Experts of a small language model: 31.9M parameters.
Below are experts of layer 5 (counted from 0) of a mixture-of-experts language model. Rows are named router (the router's row for the expert), down (a neuron's output weights, with its number) and show model dimensions 0-127. Each number is 500 + 40 x the weight over its row's rms, rounded and kept within 0 to 999. Numbers have three digits each.
Before each expert's rows: a language model's description of what the expert responds to. This comes from a sample of Wikipedia text that the model never trained on.

# expert 14
What it handles: Commas, often fused to word endings or years such as 1969, and 2003, plus the conjunction and joining list items.
router:524490465500439492520473499446557560486501548566458509550515527466498432495487526514512493484489565538466529436463525499530469532536622452469504477441544548475469463438478458521509537519534538493455546508444469489433466429502555559495469531504453527564435476461506472517483543525546506490537495522573471537461489470490572533549516536531538474530549539450418426527565498450519572567525
down0:491434549472528530546557515500544518555461493437490512493520466466506516434516453415543540550477413480508493527507521525551504455515420514477498521517472505455466517503513522454482518552519455468554502570533508470515468509547561449507483543389517474484555559497494456444452397501496456395501479567486452516496496533459520475534570460498464504486547539535527535428475551486513409519471
down1:460521555429508532467504477469548463473470460443445515453494516574538531513546522473473477524495490506490501474502511514485501518584517482511437434536462480457487530499414583464452473539519469509552436545493532507533547467509502519496443425420408507422555470508523574539553502451547437531510535465496479500519474514534472542523454491510506469452517581477476506554524569590528426493443
down2:501466471567525507576481483490550454464451457517503441480455451517523505502498530452484470448431571503509469452544524481535526518474486574474482533445508486489527518540582537512471444513542544522500478576471523483476501476534440506467490504545570516508447517488499529574474484499602519520499523516446514509500580489513550471515547577466510521465500562567553512462390577397549519503453
down3:448455459480479548533513528535481467387505559575523490491545415467526531539475472473443490486494458501496467476519490502518503518528519520466610550437580450446466507497458502488492565497530527491543518570500545431452503467498506484456533468496516435517493545504459465503505570480460466530508505457493492491403496435471512510485509469483474491425473484414524534508591504496425604541486
down4:468496483523474432511572541495554469552503521516433478522572506506452454494479529493469525487545516532618556462471465436530537508435578542501482524535459491442505528495538493545495495483517496465425493574532465529521453392533502521576497500480390538483501560481524460525623498537488504527528457495501448425490511493546537545470465509424538525483491500480489535526467534511511489549491
down5:518464478518530450454519545487540526487486475490521441479557469432506523515475464544555493472518485497459478503555463557462540528578437438547427526503488503501444475501430558505459504512507508491518430454495458546454576507449504543522510452486518530518448496559502442542539466439557489491506425475421558500512492493489434510524504542500444514555502375532532506533536389570536498510530
down6:521495580502467543575470446521534530493540521566540514487556439514499438537464444558496579471437498530434509549452568533552464499468458542520514572516554442442465514564465447511429498507439514603523482496450503499497513538517468517543476490448538532524510527536543483500564527512586510455520555449489542440566507488442489443537473491499552430521442519521492486472504485491483473497535
down7:495444461522527485562451543537515483543481470503539470554443498420462482520562528516498502525482480498516484578535560489539469420421493550478542494478498481438472496492508484502514529458525506494514502500444472575481475492597476515483630532522531466454593537437479504532528498444484545540492514482488521388444485503486540534516430462486592471458516506532536500440434490532449530530486
down8:514424490503560524525463419492538498536493508493464508466421473512535523510485507537533547528522524450515499487450554541502547455532476523518448552546501511504574481427533509427551517563464517552505495439461520575518494531466515459537489449399510445481528541467508454461444494504529501421511554518504477435521504489442473471557503493492541436365464543513476547489532488555564539562500
down9:512501583471494579492482500524466440438480492464505482472428539502452521531520446424458529540537506467452428512524465524497451495544504449502549459458513504452487464509466543496516545497488452483539477527530544459530520537515456404520559460447526480429493461488485484400510503515505511589552550551468457528495473490557398513549512509464594450513485554482558513467569506514564470476529
down10:523453439504482430454480491516498438485527540561514495493473420526569527511422488417494461469450562504543486468501472532551517479528407439537486545517588506465495473488580461452469562512546527508520497555545443497515497463588476554452409466481491511503480455484503475519495586533503469456447470531465467490521551477490477475486453493491540412522476498467461543523451484515535533412501
down11:482621468518525504468510527505542475477448489537433468514493506518486500568498515573482489433538466475563554504485521459447542508524442600431510508549441514532526560505495557545466549440543535436502487474501432517538514432447466482483461431587561528457453535527531480533517473507542506542517547468549477519468535529497504541526544497564542556528483483542507552588557497487478522535520
down12:466463424533417543556444534428449599433476552438485537475507491432511491405475473515457516508429565536460456488458513531553499528560500506467511556435478444539529500450512452497588458473431420531512482519514530427548485515507465494503500487505436515539513501480428485520511493493456472497551446534526490517495514473528499477471475483493566516476513568512508509464572462471496521575511
down13:463551565592483527557454511519492510427490527467453500506531549513482497494579483559508494559564508458501502502575549563503554461540497526479481481484525457429445479488513514516495487457432532512581441481479486452535484512489401437477473431471480481507538503496545474490476504468528405441480553484535531417468504541507514467495607492489478491480484575512465507408462515500438454510507
down14:468542468467521541559526532526420510508516449475542453479493526502517514527473470444559501497524460520567536555481487542459529458453444492455516503546490418524529540587449540423534470492479532608476506520481489492602509522551458457532495510481490486481480495556466457520514497519441476527469455484460429551502490540527459473491498456520528479428545488497476599557529523558605483463432
down15:564461544514511436526560536555553439529557520503510491477493422457499420575560481487428482476497451518535528416508471477549520394504497501545473571501512521472512603508531496537471524532530457475455481490521505526500499498518481470519536452516573499479567488543484442533539515460495435488506545459524440466516593560567497504454506464478482479492418528484525512492493540539433485519571
down16:496539488558514493580575480460538515436494444513484465526420538580572461520429555552510528480584486513469527416495540434524523533493518532573420507537494534476515476493530446500431505513452541468493441493413413496539529538457530535550525482522448504485450520505523527473520457507487500518518474453494511510577454508483454529516480493468486489493517564489473454553532486549463475398471
down17:485541506469518565516553494531500481447474496540478477458423458512519566455528491457525520541372431514414524536559460514474485393536561441458543458517522476445501480498510444450488490528536481502472493528498496483436486521473411426543480488387525510505459486488450493427467488480486476460477514515530461513429500513520507531522466522468506463461425498435557495449506520426473498478507
down18:572540458496511466546507481484450567550472497484531524560441470491530505562517522573460500495490545477483455454511553485551500477516454471486420463564553512447519539505466496502481519512447554522431510544517530461565514498531491564506424497539573533562498497508477498535583451542473570517509477501439573522523533501514487518544559499473484464464451506472536444452404567530539499422575
down19:483534483542477478430559542491562455456460523435482473495519513514537483525509520504520462494543495507524456419548440566500517515474549504470554499423569562533561494513529485550492446482503466555543506501555535568481498480561485564503498468548492520534468523484475465451549516546459439554528532519526469465501517518484458519523646523576443574540489470544541504564533501556516491422485
down20:466471484450422487542516433448502500483500503459540580480535521530531547463550523439545498545452471460460496480484492502491464502498438564444553554520520527463484517551512491580491533529514551548517521496447508492483429501418562496522457527459538512508493549399471509485546443589543537538546491532496555434461433421479520506486510506463567466512532540518507544548465413444465526495464
down21:482493491535464490566516427516480478448493468470498495498506554517547464495548497487522484525514489504465472506518503480374584525528491495430586508486534446478495539664467544491528496509495442468543512492484462417443485471567482438518500453473499495455548468565514549492558514469524506507565535470493445461558467449528431590521467476529534488534468565476526508528480534519478451492516
down22:448554597471452463484493489446445504576464579493524511533463483531510538474529555464564472461471500468517486490490494525465579486392507532452500476389518488546503487528535414522457513451458597524521477505474495577462442441488481466499488517476520516480509506533519535541517516528495506511442542443484490536534503461532536522493531551607511471493493527525495422519417502527494567553500
down23:478474499422479558523478475500485485449444472437520503463487439444478555436474464432517578525501486496441420593532536472478464477530473484515519527525510496464524492517548508457569513504490478524605524527561525532523447540473505446531469558496581482457539511524513518424467491557475475475587550496478503530564483541513465523515467517499534453486481517538604575468493495525536432433513
down24:572513552573486479493481508526520422514453539496497465498472465542552481529461479568425504562490495449526517572495476503489496496482470497467478418559482543479536487517502472543422562513444502417458478500500492513523517480554484538576511468514517458444486451552499479509601525478443432528470495470468466485484532525455539495534489505515409536532548418537380542470422455497479508508497
down25:447432426387534494399499504433488548495512478467469513451492516497545575462525498431493513423458473494566489487532460484504422521551483501563520426492547434469538492502553479485482537531489513490503506569459469474467471467462535522526515565498515527504517511531496475497423455488514462512489543551530509476606495491521496540502465521492470472425479486491560547518464513456508546626518
down26:530503477466575484490479567472517467577582492594572532493511538517499597562561462488567505487516459522516510523518471578467506476469461502435539439529502484524460469493480498511441487541526519587507546542523465459543529529515485518501465517442465525533475528517531468522504550419554449389447507547495496496520485498531484446550499442525566473534501494458516471424469506498424500551457
down27:507558514466538490471446530541467454489526505450558536419522457555481496472445435537518533522504467440475472442460483528485586500419508471561470434504470466490486469571532515416554483571455518533556472490554451515482510482545467520454538538501538501454507487496529479535494574544544506496448480530534539422522473470451556504527509587529522475471485536589594542505488488528436474490475
down28:499485525538460591526506404490459533536523479506521502502569406574554557450511553476548568503456520536469468516520513512469539425474496524476527508500533511503548559529553453501542496600498498487550519447508504478521540529473526565507477553534431506435475489480509480403495527502520406470547493504519527458430515522505482516432504531509514392540469523467529463475470527461537572521475
down29:499527436414495508545545442494474503550451480515570644468569464466447513496519468401517507449483501545463439557514527533504478477511455519473494488526497555553466454585469539475489534470476536510567567448494467417546479514449563548537511504424522478524496474529526536505476532472484539497530530518518514506478499496495455515434463499582517496538584477452449475536474503487494546530526
down30:555481497497451494558520498521526540425459473473498513522521493549524508438554474498498546523497527502517554480470582534491610441557408417463398477471520460529438515495496567469424529450553470524501463516440512518530437417518446437483423538468547522447534524495523510560492445510517464533536480589475489477482476483535501563507490435477447509448480503492482498515469523512460511505481
down31:506537484517575526498453507464444495533481491517568496483494450515489494511479538478513533500525441560469512551543497462545417455577475507479505472522560508452478474502482461500427507517543509517501563512452453394497518462490520475547484429516418520531473507457500472469458431446481482407518575504577515508502541517545507470498475520556511482473581552475425426385513487514535484517570

# expert 1
What it handles: Inner word pieces after an opening letter (v-as-odilation, tr-ust-ees) plus sentence-final periods, newlines and prepositions like with, by, in math-heavy text.
router:557499478480436490576456474461537545480514564513466534519545532456553469461482521450540511497509529543459475456500511486529444501596565424442431466469522548490421459498515495472508552544542502534469534536456513430463459480512551519500429561470470556551465498467545463472471515462513523475518534567549487504461447438476577497552532527509520442555533547445441470523550556474519556524508
down0:496479414456475512538495463587479422602507465503521430520452499489490500426468424415491544514492457538501554503556533500549523499475516517489529513453470490530583475474441463448486449401460523523472487484501480472471418456563517436513445487431483472476502491528470451499543484533432575472461529483562484523507472491450542510498501512511556469492572467532475530521512496533572500445529
down1:482454523556418464463524495515492587484493549511468547500524523501535498467561512496541536510407447494545472601490509433600511520469462445470488511437485484485493494553580503545498476522450512516466408538577500489546487502492491509510497457493494453560503543464543484489472435429531496524527497458497474481525517527546439486528568544561536409471457523464505572505470438514436534458481
down2:421451524549521466474533557524528520501505460461493471484518427435514546501484474475487492446522515546505455463471492507452439454552474486469494434528495499585567509477566503552513437477498482529535497518498484427468521544549522485512510565494462531557474496459553537499485581484479526546473499484487466484578491470509471516488460479540427529540462557465493601515498517335580491487504
down3:576507525438524490450541515466496521487493533486504456485478467490492502505479492537536524535603426563524496498472489547508531464499565465554483534474460537519538477518531551470480546406437531456426483490479537466541526521461459543558504409457478597483471546451474507558462507528525533533494413491527542496515519532458491603486461517464548496513613516488469491564496571459509470531481
down4:510498509519479498444542550502508501532508479482501444520496506462514519544457442525475434506505517482459523482499510457457561435468506512468520432466513422450525510527490579527543451489536477494488529451555490498534467480503465406548610573480494520486486486472482510484461524575441534462512503583476435498495526521515497466528522495552459499469459538582522477506537476552675429537499
down5:517493440406415518472555541498497496528506445477513495485479485504486437415575556492497618466499459456492516508537517458500527475441496540550501546376520546500486526500477461484545477499525480475516498511511474520482501552416558454504464445468537483504512515545501559517541451435475493533559497469570537532531592541528486455475498519447479465537547527536528496492468509398553495530529
down6:462508532466576436484531584501513588528443486542467456540425431543564539480524552544457502535557453482511488544526485459532515511530509517473495555554438565491559516513500516457446514501531488519483504486496513501534466491521448460459497421577507533497448539532548553535496464543441512554517526461475555508550522475541545449489513510509450487499469493412570509575470473461444519439423
down7:489521455560498530524576468538421493437524537503454479492466489472496506470595466460532582522472438530478540461568530503554506595535509516459559495483458538460541480546464547496509565517521413491486472519479524509480483533485505506497504415549506450538474454503424547461472494458466512546446515469455434478400469467467477504531489518493579485494431490450474498481484603458470526487488
down8:545490475472557421486558502490509517505562492590451470537505500513487457544491567551479491447524581504582428499553524492440493473509479528494484541520483539508496482458525467504471577491432492485453540543464563455522517516517495507471477482550449530536476430528441535492470427540508485586551468468509452473534529428429474519473550564489460531534515503542525552536553464478545465575421
down9:481427468528480532566535505522520523439502505536520485528467527502558506490517509484525493524497451525432501528569567587620497515482533498520503472505510435467456555449505484536484476552474499425441484486548488577488515553498416538488503509488579536548507524546462553489463597467518439479457513547502507554489413429534458555500483452442486459509490494500479427551478505455452481450526
down10:484491469482465467590455461517541540438512581499485444492527497499519467445462560474471509453514526531528517420432488436549448521487488498565517578465512561514512554517498523511474561509415508431498511533538440561453530485547477542491611559501563560549506482427485439480477514494498550461433503479524527472508540503479545511479481489437451500455489525531606506487523497516555474477506
down11:540460471531490434484509489461493477444551485521515468502491500443478539450522510565557504447543586393551535522501370513456455460551523443485516488497457542553511491483523438491507455499510539486494502563461489421491523502502528456485471438532481478533450534506528547462501516625545501492499449487444490489545457477472529503446576531521460419486464484505444526483569515536525533544475
down12:397531474460482507448495543512448475530503453512577485460509475532546528539512529482562500474497431472481555513540453533504480514558499526511495437460523491590506488468602507453469455504479545479525538609528523525498464494515455498497482486477596521505547433472559534581519496562460473518529455496438491457555541393522512475482539512516533451507496497530476556561517558496527559474539
down13:516569464476479458514553561508589487478497487492508517433524486534519516450568536406498384425531399425536471550535471464476494537441405587509475513513482507529499434490462524433514491457563535557535417523533485537446534528536537532492563489480456474560485512520525489488533492510486570477469434503499506468537518455502525564530535499514529453530499506516506527525488520471508521543495
down14:525564484505482412431518500474481458500569456550434469513497561485509523496533506437507522585504481509456521465499473447450562519472501551472413543482548537512437502543519488532515516501497456554504513593492568577448479501487495450517451543488427504525506469416485476515464491501540512504495548568421496469483441514514463482510497418498488455581502512473586451524471555470427533523508
down15:504439514430534532451478535504535594451516462525512503409517509482463518479547523430507519572484507545507528473508488520522460509526519557501526475496527545423501553444468490568535543473561446529546540483499475513494461581488496539464455515565438489487391521440495561470452506437477511491502468518492567493539454562485490421520511497498457598525526503507470555519471503506589508548560
down16:497525494483455546533440502506465473479485504546461487531481545474507462419500434573471542476538552528547540462486541507503506424569502505407502493379485530511485560523485389455528495366497549478468512454391494512526455470513483484496551492492456486515469522477521550529481471534487561469555531461563486491510499498578480461518446536505516538437505512529523487562507500522548489486466
down17:501532542487533565511460471507549500508479459504536551486502563495479495459460437440543492501519430509543485481547458539527486514518482505567501525557416441453430467494529465544501475505486492476537637431471554500466468526485442511504559452520523557555478576529483472574473487433489487465474486493539429520536507450453522545460545497426486517513493452504483486537464421486555442461428
down18:456482473494476511478487468491543456474521470507424420518562463484493559479506440529484555386545513515493532518536494432445542447405475514494474461480512454494519577472458565581503472455510484555435496525465549494535509506483480468455496551427501587427528534514527565543540473436506491516456525508517491505513534519543466452428502477539396511485471491507556563499560510468501463497488
down19:517589531588524524554546543460443548506541542501514469519504539483583534498519543509573465440476576466525466485465369438519524505495493534493505539540486461553511463499437475506453511455507525521396507467528435477465441508485461435516544504494570511547458535421561479478554519581475529464496512470470528502494507528520532468529505453441465485476474477491435451481511527545475487510459
down20:422459459467555417498527523539551513516528542512498506421554523492465571483536545474467497558438483499511496486463476523574484497550505505468448445441497521555490454441490542486425509518612419542516490466531455541529475554522444502490448540552530541483497430511480577531502505460542493481506540532533555486456490474492554458521506516495506583550511501515551500535480466619528454502510
down21:529489500385445467519497470447504442519541484527547529553561478564524490507511417483563455496526500483416525537470497455444506534496533491578484457456503568474484445506473538523554481500552469511570584414487501481496438488495485508550540474518523430520502582415416487463500464465515501499518488535528508553571527536512464504467465462490521486497590521521506479543549492560484498562515
down22:456503423481467544526561529525465557547519456445476520473463500459482565495509533484463480523614494457502484541460447539535448514465460458549457477558481515586554498496519576411541502557475519508437572565494494481521500531476516512528538489462495529547547484555483469473540536489405500478530538520528464474516507538528451438431430428530578493531509490544453487525485545536528521465483
down23:434475529532459545609418496489570488547560421470505582448525503475463510509531563480478501520546511491486462528491470530511494497491539524530436429513521501500450525464465471544486594550513478492435532492473522467486522503448474497459471600536523501575560543506470512527430475473496499562513527517500467513523601462475465494492543560505568489537480489472598561483463475494521555464509
down24:474521544416508478514472581465531449534528567461439429443495510486466528505486522504509411504536493500501510539503455540495524505479461491475497449502561486468441523387538474500523504454528474485511459632360529489503457537504500480532482567545460513509536527485500456491569509486534444458504487460529517520467461502559492467499502501574505520559584555492459519461506535463510472551541
down25:456581528500465460463496527470458505445497521576560502588519558546498487525428458447471498469478613478552462505454502457604439455515556542436445496487486494461507445577536469490528549567532483481487492452453557504493539536487515480431530545498492552552471465500529440518517503468507521518456518462493540485477487461431501488463471570527538471480502505488501486490562499532560505517404
down26:529537508543534529520538498492528497530493564497489600506502457450495490497535479507478531534478527557495498543505460459537530480533474464445510628545529531527521500532486376508492506514514449521498431548532489586460507502536493520547491422443468565458493586493509514471484523501470503541479443487561523468448448441471517529551467514442539501481428512465484563535537492615445502479557
down27:545496495456440459497545580504479525568513499467522473459504447518497512485526601471429491519506518530541527520516557526516544455508567560453481575464520485438573530507521467474519503498457445504507493514553447519520569478580458453503492515486501530465488542550529541544508503440479454472412497526577518433491544463553501504482571535515381540491534483565584535451470502508491511468522
down28:540494584542455514512478495424504478539491525483533491527451476528497481545526453487525423514527553477435534489474574478516467574449486528577505515503567488583500490429443513479466574529486512546530498429509514493491566454507448527546517506499460455498541518482591496519521473466483519488419470503451421489499568459505523470501468509464564537477527569466405454500484517496526439404478
down29:489524565523476495525519517488487542504523487488502435523447521491508418513528589586475515584540446494583430510574539432535522478570457560442524511486468515447498496491495480504482558508466486514447490487425538467535479516504527506460502417487520500413560520550531487523562516483505535474476395479462459502503512515521491509484516512507513477514402500441564514594478522476468595516495
down30:456509495539510477459549544479531467505503532493577510499611497551480520493444515442532450435494583441490589490537478490450506522482503456491442518563509492534465564508481537539453492542548475550501508592485510501484463486594497571494611526554488530560511454480541499518557509505484438476503481508490521427468488541538515518413527438513509447518494491467523555462453520507469574455483
down31:439475468492470538439524485510483418532470451495529463437488548514416509534577506497477533444504448476457456500570562461453513435444504529534527501523489517505465550515432477441550517548506493408530487523533538584522503576506477464437598472496482525468493512556547592470499475482495497486454450521552498525461460508553528483531432419417511483512505496501487484480433481529534506484476

# expert 61
What it handles: Closing parentheses, often after years or numbers, closing quotes and braces, ending citations, episode lists and table cells: (1129), (USA).
router:523451464499432488577465493472529564467509520542454502537537557482504470470501494461553532518488555574469515460459548497497474476554597446433495488450535549467437449466481483513537554501538516508495551523469461487461443450491529527527462568489457562551465491451521490456471530501507524487589533545531485559463475467477537519534492540527564435543554565451438473510580551452529570515512
down0:541453539436473509510528494551547503578507444474496498464546551578527467506507496548518519476475531499549506498525556523520419492545538546532465455536585504502474500472529562551462501505489515518484484441535501594494525469511513530521593561517532533553561472461514476517514460475508503542493508472455571555464556512457585534511529531479498519443470452543425458486529480555487485421378
down1:518493472446499483483520474485479545482485493531402493543435454574437473491532499522558510492447594491422505405532476529458517476456500534561458477373487511471525502502498507484556476526409502499510488486564522485506501513505474496506561557552505595501481449446539489504518499455450530507519576505551404498515514473470587529528531512526494446567491516455534518472491469446464506554496
down2:517482434537475540529464509542493583423522537460517510458527569457476514582473468383477475550464493525551569478473512512527541496552514464508463506510551469531447447493475499455487552539565501546460455482516474489513443447536521514491547552539497409445530441494572520522537531567475519549473471416551495513529438429497511525549520455516519457498430510452505483551511536473521490514445
down3:424552494580475478461519480515482434469412472539468506512462437523507548551516467540469504519480421430487499524481532473542587498580454468462487502512485469496512497445517522452431445525430462487458437537507495473480482433507477503496432491456422453503550475518498448468529514547502509531522534450462488569436529519488546544547409504494476564486452490521504506472532536404504554445514
down4:456491550447485497522476489510403478594456507516454436478477514468544447493508511471442460488484417469537439475531479501504560519508432449484530463465538435518520464521561481416524580545506490483566479446500456508427500497540440538469455490492533586472516495509473442516517557539567473512447501483523544454479515518451486513484493547461523429490483557454514502618437533498474523516476
down5:543481520395491477508495456550578513477509543476518547485596494448514485395476484556472515523491457540404471480550462496563424499504449446496489519512485480470522548573458458472550496556544490515522514486486506494439529423475506526464493489488562549555527420457473435495432545509510521468494511532528455553543469446533494528513482493466489592504497534481468466493498471480569442522568
down6:409580504511478460472400419485479509498525500494511456518485498526579588544511487552444531555492487482512530575557513534537498525543510526500521460533473567483454542559530430403492457548498511506526460511493551491480456490525524517523418421549497496463459523484453511477531529511476491516430488541512489508512467545482550472496465499542547509445489442549557489451392491489500444546546
down7:515492428532520470504530499468536492492526545571512430561464489553529500429528482531507499472555454501515517580482408497527509506481483556436524478383568495467518501495476458481457555617499550483470539529523521487503492442478506527518421533534503497458490529514521543491427495539431508530512513516486519516488559543578490493485634506539488471519519547439509475487476601482466492500503
down8:555512538426533536478447551486522508581508544502500490507582505479512548506443450440465530562498535488490549510546478469434422518511468543488485442528532465512528534496494492512507534564482429445498504560467519549533535498522461515487480431526585540457499425488493511446484479494526481368509461538552566500462558510538453520583492400504545466500500472465527531478471539481505558517536
down9:562467559512551455437512574553511513538472471520560527520494532488434547525520510461442579449460450569487477518572510546466496472528433466520488506471559426498532429405517451405513472499559524482533500440538519480570581499506522512505526442482507518568446552505485528503409515460538467487510481463494529505533511541464552535449510480504504500524543515422518517454464472526495451459491
down10:493580449549475486485526512510512463554525452446527514536558552491484511482475587480551497523400458448497507496503475448440468463505486476513520485539511503514481438547456525455477414557524531529451418462522477534490536497456475569466510504492484570508549503510526538580508567536517518459441537558550493443437509537487503382554464523541553446465506501518454525520471533539471520512579
down11:533506505491515436510509544508502512480544547550525486532461550523461492393491494422463514484455543513540426463497468531493487546557517507478502479477562490510580446497437488535455524505471508497437534445424498450517515507436488504545420515517505478518426527471493544539523495431484502535459429481609557553472521537503523477478424553457421582500538461497540482568497512542559487529540
down12:465503428451523550526480453537508468453549489439539474503430478484524460485520504524550487579495517497459472487564521509581434489497581525496518484530501461493470500480584460533522476499550601630500512509474507460531408427467504511564503523491496509487466503432545508461463536608572531460478598433503457499510509508509490487472514480458493473470516489501541548517509537503552463525478
down13:494476504429468514397495457511522455514459487522491498537447408516433424463489531579507446553569471527523490510469535433474530572484562521465475487492478522525507493469501483464486480464501477440516465444564456487488516535522507537473477459477487428458449465577518435502496482483581467511452469489500496509455483534571548465505456512467484549424420595523536522460434486490568516468482
down14:479547523507426466490537568503507554500518514485502485485430476455559496465517496477478577473494424537565542514435519549471461482496548512563504491531440523513545567464578562508522456550536425469492507509485457441460506470515491527521507520482411489515511436551459505590489462461489485471478461476558508484509479504524393541537530567431589573508473520499525541439537484497491522435477
down15:504505443439482517521524569477519509511472556497405544524470478559504573476518501486511534530491446494577446525505543508489522527513452539455455548475481527551501489490479469450499480565548559533472605544438538548519473473494612496500517541451460503466550485446500479492451487416519545505523551490430489469508539476466500502454469556489489508601474475540489464440568456579471486484447
down16:528471508558546484503502598521441536524450499531531418526512454478533541511532513493459524475537423534529526532509484498559462478437443477472543568497511392518548485477531459547473509463484505441530450498504490573465486476452612456421517530536529492479523502488420521478562486558464499538464542518453603546513530529494511528482463483460467516496489451483477470495542522530424517434553
down17:470486506499425502512478474463516473547499487460461528465490401478463491608462429466505507499493474590572565529443511511528534490486486485513507454461425523464489488478487522430581523526515488479578477524519551572488426554518513466445544516435439472486532443540588567508463451488488476536502489491550505459475473545486479544473484404524540510513554549518518507492586506524533531489528
down18:492512516427497509540470469499557498598559549516497527477545496493499510502487544474471560533486525531485438485511531439506409552529437546543509446545546520559512486535490517444491478575524590534531522479464521446468495485534499593465499568440495492512511489513448477555459525493502545426424545534574561457534489441453524531512449522469537492458527528529496430466496446510581521546455
down19:466530492479450475485509476548501471541435481403494426534550473504565478406533512498457449531485497499497549472540492496521471517502467478523467470571580600477517455488472478487436458517531550540491506549533450524533496500487450457514472501499443545488453502442526519556439461450547452488522563516485470550466530451523531534618584509511450556484541479476558487524511477473500559420508
down20:438502507459471459508497404564478505563507520535505472439510482520469436478476587522546512543523553506478459509469439491512455452513511501507525513545553607481415459575470520508471484502500514516424446552490533494460479485461512475483523500504473576524505490544586492479553501508492472601543538511524534525484492526460512511507477578484548535574566484551451436557565515572549496469517
down21:565523485481511627530552514513512505468491513477466465460524499541520519514520440441522560464549472483494483589447513525474421467464507523507449493520528495452486488466447481512510494545472476484494540512530484441499426432566566475488510549527468466431518455496455482482477473470510479511572493565501489461483510481487525543455504540560594592599463487457470474494528458574443444435473
down22:522520504453524510433459443527519452492489545447544601423531502431506453478461494518567513573486512440475525515549476495520449481490469487478489528509523489522516475604446518484416450548476478546453480557412527431455502499550496543445474496454576457537481517435503439578493539498498507489447518468482485511540504476517481527524451488538476578483458478510533464421424493532538506552486
down23:519551529456511463490536509512457535495504434448481522491455443544494432526521583580445472497550462456465514504434482596493507517495562495474514417467527463499462542424508526532569493507542461544510438425460453490511535476458487538521430474539556506477569504482523505409528468513427523580491489502531474490533458492481504478536489560507461427563518534504528497531499422451463446502545
down24:471489443540548433461583604469464447472491458484528520526455433519487503442575492481501479543518547517521503448480497472491513561518480500535506449560451526513543482445482554502508480590504531499472474514512442457552476493486493453439524426446533470502409547475474514463556539483446418509566497496510435529532494523542471528453496495465459533521505557483543517549506600532511504452577
down25:484466524496561425472509488508528458503554536530530546491571470452516559541453490432500441504521536463507582518532488455504436437495492440488440412518484536490490509539456511417476474482517501492482503516475544532476541500513443490486570506514461497500479519511574484525442459489533444519532578503442496420509530478529531448583430558505439510466479562515448487462411525454539531530585
down26:549541417527476425505490508490529479502478498459487510512521453461466470516494483473497506467483553482536459482503521455535532527561513436568496507480511495492549562540458449506503537467530461512466482452468503568510520539570482431528501522499529477519478488536576477541594508558354528525490460488502466540503486534551519513565432490531449553517608440525453499503446491534608506545529
down27:454503481499482524524520505564489510492477540488436467488521464497509492498523472520519549573568474499484445524500485496462509487526565539573516480487444511490513437445467488479454511436512498443543541510481486537546436510488461518562525486459467539489539583511492542416379520443448536513442510538501589538572449536486568519508484559473482481424514525494526438474515587424475414466503
down28:468532493462432499528469465505559513499559528476509596500533502509521571562413503472568520528500517583527552481521470510545511421505482471479510459506569438535520495533427537434468483517527515515553492453490541529505517504552531504428420585437504503569474487487491462553480492498487513463500530509483473541486522469487542445574396480497517507458436497405532474435519563459523488510511
down29:492507519596479587532527557558525429549466471401514507456430504449473510501516556527466511568504407548526516555551569522474527465511536436479502482479513482544503558462450503520464452474557507415523532527507478545460475517492484457536536508502483514467482552476492489516491474478478428554469542425537541457504517448557433527472525466531446467438508480496504525475471460538535399519474
down30:471484441481512433413499573512489518484549532518484524519510580504435563464545486511535486482460467489581522601460489507588512497490487470510469522522494503530470522523460444501477455506526489539497509534439518447529494376505407476537489497490556468481432489543441433514526544467482505515531476451475543448494561510481441542428503491529509574491541546489504475485436569558494460542535
down31:502516519461478485478469421511512577541547478516490591495473504506540535518492500448482477487548460539436519533461554462482472449507469476481524540509507473463430526506553502472490465542488527545485412495466547531559529417576483520479506534491485486427592501433546534509533555525500521530529542502551500551516508404500472415523535485544506538492498535479585588543502481545564517594516